Below are experts of layer 14 (counted from 0) of a mixture-of-experts language model. Rows are named router (the router's row for the expert), gate (a neuron's input weights, with its number), up (a neuron's input weights, with its number), down (a neuron's output weights, with its number) and show model dimensions 0-255. Each number is 128 + 32 x the weight over its row's rms, rounded and kept within 0 to 255. Numbers have three digits each.
Before each expert's rows: a language model's description of what the expert responds to; "comes after" lists some tokens at least twice as common just before its tokens as in all text. This comes from a sample of Wikipedia text that the model never trained on. Tokens count by the router's weight.

# expert 8
What it handles: Verb-initial word pieces. Opening pieces of verbs and Latin-prefixed words, such as comp(leting), imp, re-p, exp; also infobox words like Preceded, Succeeded.
comes after: "-", " (", " re", " was", " and", "|"
router:143147188143062163047190065104057164067105169116106180189170079151175111107100140122126077108075057079178118129058141114164172139143155156093164146140086133183106105048152165104168126092086162127094106062173123094137186121123146145155111118093147156138135146124172109093176122094121088092179111196106120059101136149121147127119107154177105074122138062092133153096166125148117156098117138110150075122110114109166071086136131121183103150165119091120151105104083060141150104154180157139115140114155119077174123121132173120135137121071105134101102152156107081125144108077094163055151131157138147145112095165092122108147099127097118183188136154154099098121168147147136120188130152116149132142151113095152129103141146125129129122184100143122107122138127134171118095111160131
gate0:151129090113116181107150090125162153104107159124139138106183143127147151134090120147139069099121106126133164096076114138137109173110120113098176142101149110130080116146119118142151103141111148096088073171191115128136125077139118175134120088151097115139101143162144083087137112041098064072153178124147087133120159138112134112122152146105105162184132084104124138093125190164167128145069114151206092158110097140107095066099134175189153140145212135108153154139067045179148095106080078116128123137141116153123131117117121096135128122095117217150114113130124091099105095136091152123065119109142144168168129206096134164145127141078101142152138169123094173154081126127211121168083127137148135110154046176163154122111075060116172101170104149090101181077100185163146139140150154
up0:101090101131108113082146097174180192109143131188160160117186156092149164097145155170104092110140062114143136102138120131143229134127105109079145131206148108166111091117122140129155060197105108137114095171106066077094082160079125114156124112183083130119164076119150105116103162114142161184147140131126122100164042146132149116054145114146143117180132108099140186128123136132155156119114137072160170107127088133117068156140199151128165100097148082107113126113080080140115094053135123138138126114166164088091103117097103149130121138126093102141087117064105068147122142159075116096120071122142118205099133150131143160145119088127148154147162154129102125136129166068131154040149162121145133162165076086108180117085138056112106099144133138131095098167109095126127084131141107
down0:121071085153095158167120060092122172106144170141181116124073144118085190133175111089153078110120106133093133115134147160123150119104024099142127131104141178140098146153134187154145125147156054140124102130074088156137112143163169158114128142118122127053192146154148062133126126180104174107128120175174136072176232116121148202105104168107129141123091144084165082094130163167155150108142142173124148146128149112124064111120099177112084084163182139155121126120123142115113108153208113105147148128098131097101097095153133183139152106060107107154134068090134189144093121130105137101063127121122165151135203160136168144132118110155124134138132122118099183073159167078099137094110166089128116149178085148140147132152137198125100103149071103109155133112104120083146144135169103

# expert 47
What it handles: Verbs and verb endings. Main verbs and their inflection endings after subjects or auxiliaries in narrative prose, such as took, began, explain-ed, cover-s, average-d.
comes after: " was", " to", " he", " is", " be", " were"
router:123210189163131144122198132132107175077121163147109182178184111140162110083106153169229135119127121066149139161108106099144160126156170117084127124082110141134125115073138122117159125122136151138104135112150214088111171075139157062114131093102144130165104056052121101111147122112147112109168090138126163120088088148141171141183127160211123117167090075119146179073052122150154107127185122119099073078088077109128108130131099100164091147137094038086127115119104079158123113156201145103151109113171143105121135134082140144155127111073168135113063123073085107127144143076083130092126138166164135135125069159114140124121142126120091128130162072133123128124153109160179170202141139129154107125131136102132116130110168131122090166142118133119113125135117140196142108085162127
gate0:154128141162122079133144125133085103130138149070054134107159090132136107127149109179129130131144124110179120115132093124119153103099066126083082130105161107130154122197145092117148122163181115094122156166094070107195147092106098122107175087126158186203156140097154172095143140115156088135137156060123163134155092159178137155133144150135058142159100210162090153188176101193083142109103049092112097182127075145106084096147096115099130145180133136126137111168132162095107086148172099088184103091139161095089091137164189101103102094121088143117147120115118136135112165187118102191118104137159116090147142155155140125104137122136128134062100079130138117110222104119167121143104095105106089103162101098111141125126119115120080162167053100115085172180119137061118178147128110
up0:134170119109125176194144128134136094144130116066115169126185098105156203227169110181142128082165101157161145097171151175156155134105119133088176072127075106105103187175127133171117153092116145119120126096098087058180154134118145109137169111147116137121088129100129088201112104144133137117139086167146104134132119146134118064189106186142123118094123149180118102114200102118071155176120174145126144110160149114100100113110136114108148065158173080155197108083148126170144177056153115125102180092144095109149150119118137132148103143153145093112167093124158135135115125132151161121097113142117117112151204056097170157133153108122122166158123102096160140078054120110189135180088137138183158165116110073088121140130152128124174170151170142124083131168106134039141146140160126
down0:124109121159134129114218139133083081158164131096196096102052104090119076139088153149128097112095103117087194142136056129094144191129134139138096245111154147120133187137141072152134069134163082116061134088162151098148077124166116142086155087127111109081127093151114163147146132098158177071172131159187134153070133113109146162131111122156189137134127151109118133143132087125132143107093132144128075115187075076098161193128141095105138098125097117126151090147102149101045133094150149082126133143090155169097124147103099133132083064115113121071132089088121132134106149127156145186159100111159124106142124142119174168117128097150170096152141131136173142094172096091175120153162103094086133174154097135092102081095080123102152135185169149124208147107144133133151178122105127

# expert 7
What it handles: List item markers. Dashes, bullets and pipes that open infobox or list lines, plus field labels like Born, Died, Location, See.
comes after: "\n", "-", "|", " MF", " DF", " Clade"
router:119149143108115186126134100154172169055107138160077112140143138160181114134063131115142160078110076117117102146083136120153161172165157140113146093068085151171156096116165146077216186072110140140069134109147191138162180061119137115108100062097154186140136088098154086039153131107125123086159127166084147097057154164119165164159159167125098116121082095087157147140126096150080087090130119118090110090076114080147093113161099086150120178130126125110159099135135126137164120153160126162106093060159110077182147139131158119144170111119126099093116127153064114126178152124124132118177142157132101122081113189117169139113106141132107140165189129110131115091152168124203143131176154133141099179126142092130127100102165121162098141139103147172083093126131188130160068083113139
gate1:080155126108113163171118137095100160142057137149133177058122134173173117159135172111119107131119104160123162074143178148124163069229083176094070158164134130161120093118119112149142131046106149144099148107062125078109100096091145126207050093089163114140119135175081138089143099063116131131150136140164148121118138120120141077126142099140143123132151122162214090104136116159152160087125164107151138060126148172116107153185167100153187162135131155136102160172132148095116120116125100179136110094136052107134102183111136112104114137153131185083148125154091105127087128195080094123126089104090129122094133125193160164118068132186149152191131100119077119174085207135121143095137161098121144105127069113111110135155088108097143075116145149105145109138138114114163097106114165
up1:109161119144121151112092123116142145137131108161112140115094164050104165158106094161125096118091132128162098107100197093135127127054126058154108111119135141153127100150111050160193168094135098125170185142123127147140124088080130136124150157121095094098145107142155153142125105176034161099140176103080149160137123127098134141146168106148119084127135109125154156093123144076140118055100108123143163082167145155176167123158184134149174129119080142158084084127114218171123134094153108205166148156148111139139160145105155156155100075209098085120156094141157128140175105169129206154118117231116160154107156165132168100164121132137160140104122094090152154140154075164161152086163118177129083145165156114160144096109166169116073159052151082108125154134071130125119148102161106
down1:190134076142092093106120100160161157212115112155145137171124131063126132115104075119122137199096122126080129124132152115152139158064127174143121140101079107149193130108168104141114144071114127123123137082117083204093090108099136105094105127139108153090093108128089124063122229124101107130167146119128060161148088102156129119148107146170106103135095138105125109145141119140206165095145165128103102090200122174106084115108111147139150109169173146133072135117118194120156060111072137073133196135169061119168105139122140127163142138152129149120142092107138120118152153143119106130138130126096167097098067079086129163109107106156135074091175181137087149091152098141154087169167106150150116104163133090061109107125152203137106177140168134120161214145062151095132112104142148

# expert 2
What it handles: Line breaks in lists. Line breaks ending infobox-style bullet lines and table rows, before the next "- Field:" entry, row, or == heading.
comes after: "\n", " |", ")", " =", " information", ";"
router:146122169168131177126146121191122163138102124177096134125171105159138110114099109140147168131071054097131115144096123059157125141139157173070180067097031135127140098094190147118149175110101151181127099110211154091129169126147140103120067106043144133141123108112159042105185107108136109136156087227125123078106071131159164180142150149141143134155129129126159135127123116143100083095134118134129067052125071169146056084154118112168108120141116119097138108129121125136158130157134180134107098083145127075144118145116105125126152101136128100118110159116038096108138162135128131129218160155143109079048127164103169079184110149117088129136145117159152110080135158168141175153128120122151086125123135082131090157157142144139109120133097160169100135116093133164180097156126125
gate1:084118134149118095159149156080078181122156093157155096123098138164180048125102132141120111195107158051194120114154126191064147136085093150131121154126132134208154045135121192125134135172171159146149132141120096095150115085149095133151141166147153127091094102080078179155144105131088119119066145060124132114182110130120096082094076120124116115172109156142156101158114138135085119160146100198163152136158104166086144124132068155129166095182099136138136137134107174114141129191130135162184118083135123122155126176131114125140139079182152134135110085126130110093106182137162071132175104100165101183122112124159133132176114122197118144162066111165105092129120105169085142168139103082205126121109103144113129147163112094120191130104077155131133071134118153121117139052067155
up1:111142122113093078145181170136040098097146092099177140142058164122137151116146085171120134109142111135089110097156108107093137142122139135149135135126144139144172103082132092130169118155067156110106136055147157133083080150135112105083133114070132143185152127095140062142134102183155067099152162147129086125146163126133080111137097157077146145099176142150161111114111107131137154051102138127133145101114077149097075185144133188124132112164131068161162167151119121133149084057106142146168145128129142113174106150197141163133095127073072112122140132092125240077102091131119064144119111148175148151119126115083124028172108131111109105086166167107149079112177120147136127112177113171098089138148161116105154181075139168169139131084167125195072154140141161100100142153145137
down1:172135115092127132079156151184135124109050183189136154144200168134128092157141089097123158100105122142130088136118164130121153069128088092169108108123121111108167105113174134155104127136067124147096102114061098087110120103158127083081121116162117129105137128117145144107129095085058141094107096076185119121095154142119168131161104141106099135116135178130150118143116214104117139170033103087089136123107120097113102171138146126070144134088105155167135101113182048146106162138124105136144202077073088170084088159164136137136165129078156106093131159081131048131161111078160151126145172169144120116079187151104152143174108069160120070170154118111147143172116154092142123088158133153132071152162149136073156116158143122096100101080154167141182124153138124063176173127134097

# expert 26
What it handles: Possessives and digits. Possessive 's after names and possessive pronouns like his, their, its, her, own; also digits within years.
comes after: "'", "0", "9", " of", " with", "’"
router:177187149156126149089167089149093127107140154153115120194144094172166074116113138135179194130114096083131081149080119120154139180150124112106141110129067173118108096118191243071150161116136168154103129145159153140115158136114144112102069078115166154188108113096124060077175140100142084125147085149111163121097079180138180165160167143169113126169105132122170157094112098115115098088141152077138100118117105139213097082150095055143094138130121083128180123174097109143140124148140124110146121079152133102166168135121148101168136083088134083133123161120092127110152180109115131117168122165133112139079112185087151150136091171115095127134190138123115067115147153150151160144145129122166104165163131104217100135125176160145113147158109130147132130046106152153154114057156176
gate1:105144080122166166121098102180183058219138138174131144158080089094125109156043162071119136149138086133101142082158112128179161173101106124118137070134152192150138109130143193140196137205180164085126144186158168106115134129155135105126072123072134120161127116076106030155122108121102154185127118114077107185134133123121157142153160166107117129080053096101070154126130150169125120097114128080124145114121094113124148114123098088088102152114131125108160131145138108146129050119075104098183136108163103158076130156080153126173159115197098130127088065146123129104144108141134131138130116130122042190109073114108136159092158101122130090160091088066125083138103149132145124088152098152139102084118065121147128118177143086110139154140128126149122125072148154144125136164131134
up1:082140108152092122105150168145075201068171133110137069094085083153158075163160135147117122143127102143101119137142176126136046101152153151166113147082103142077154157131151128141109081106126108113133166119111124090161144120182126112167196090169149176138180134173097113197117091150099145171078117144085135090076112131134152089161123156159141172112177084117064078158101103080072082092094061073159128145158176089135097142162120122122172168127166142141114124092145172164140131164197137203093132101115148160114083144098183130120141070096100173147130121139161123182125157115137135124194173138161095157093080194159126100146178128101142076110111096220132135135146110169130111147120129160126110136149107119109143159116119169105138122132099119167128153207126138121192115105163118
down1:142122157071070202134189090119151113120143158076123177135164132104096164176176095132158110189138127131107081067121123143121151108116176127106177127077099156179128131162157092125154122127108092103125126103108153179136115108107123189169088108078158092138119111155157088139136143146135109117117185118082106094122160161171137142176092094167173134114182108089070118192105128113114099135141130131106108119130140131182127091155056140131103118165143149153123071171098128075188158125139142146110200130119167156099144146166142145136183172152161162070125157107122165127146145040216140093120156118202106132108159153149146094151201121134170131123126119100168183128169178165103114106063102125168093159144180113122184131094115143191133121179138149111090109131157122106129179098080072

# expert 24
What it handles: Percentages and statistics. Words after percentages and figures in demographic and election text, such as "of the population" and "of the vote", plus % signs and table numbers.
comes after: "0", "1", "2", "9", "8", " of"
router:112170158152128148103142106133143158058119149157127150157162101122161165114106136113150153138117130083139139192134148091192147168150161135114138119130075132166137096095180152099152172115142174151116100143135162128110140096162170092121104085121171195141136160109170104082158108081146090141149096138093173134117099127137170189147201145174103108153142081104139176104106078159140086099138190130128063124105126177183109035135098079160085136147063069123184118102127104147167130116195165112101123093104099126184173161063167130144151086115156096147083146108106105134167124098108133143196171158105132146066100165087158091156127148082102146126161101155136106090147156178158143119161123122172060189107173103186118113089147179176108140161103146157145131096118145146121069083145168
gate0:097103137140210176139108098098217115134123146159090148094126145118109154113093160062143125148129144053130157126123136115118092121079153131093085125123071151157195071117133154128186123129121081167115144114139121143149157098161094126145134052126120143153109174169108167157148119115153092144124110161106124171191110136148080105132139119125195145146111082181125057128119115100115130084132138123111154154191088060127131087137101073115144145100163131102089119089110120156098168116153181037109102170076173154111163099126138138114214168134113112090124081186135139124138107130138148107144197186106125166091140131123107186151169163150106110140125150141090087112124185128129111169120154132085122183124152090105194136104148138205105083153102168135118087093125139152031140143129071
up0:179188195115135079104140164155132141118176050135136135081202132119151139101094155095096085104147171092057105105032100103160148094139114122140125135102133160094109124147070079109125162165165101079138111138097113085122178177097111110102110136082159144133144134146108117092126104111130109171096117154130125114165114083208082084080144097186165141145140103084118092098068133136110096102068106166111138158146133136115113159147115144072105148128175150151107144201119094109125174130085137150149128115162123148126081114112131096151128055097137172122153138149121059085160179126112128143124117162115125161148116162096141061126097149085090130123104080121159156148088164093188180129121185098126120122161121117139117146156087072123089094118158032213120101121193122126141108153085144
down0:118117197156093100154134148114089140078147117176131137157143147199166137158077126103047128146173121176116082125146084150165195160146126150146126102130097133137160134142160069146123150130101149123153124119127128088143166149132123103068124128114109081098109195141114097153111044129098180168096127123068142066067140132136107074094113157136112109110160118110129034156004114138125104172160156120120107062144146119094144087162088129089193142177147055130161109184104129114140109144113076110119070140174153114071151114146184091139127107129158155068127110097169149164119085083102080165161117137145155104123149104167121163144132170127151132118117082179146134115059128113125118080132100112194098129123087139127108126128078121133161117121075133167156118136087104157168065151136133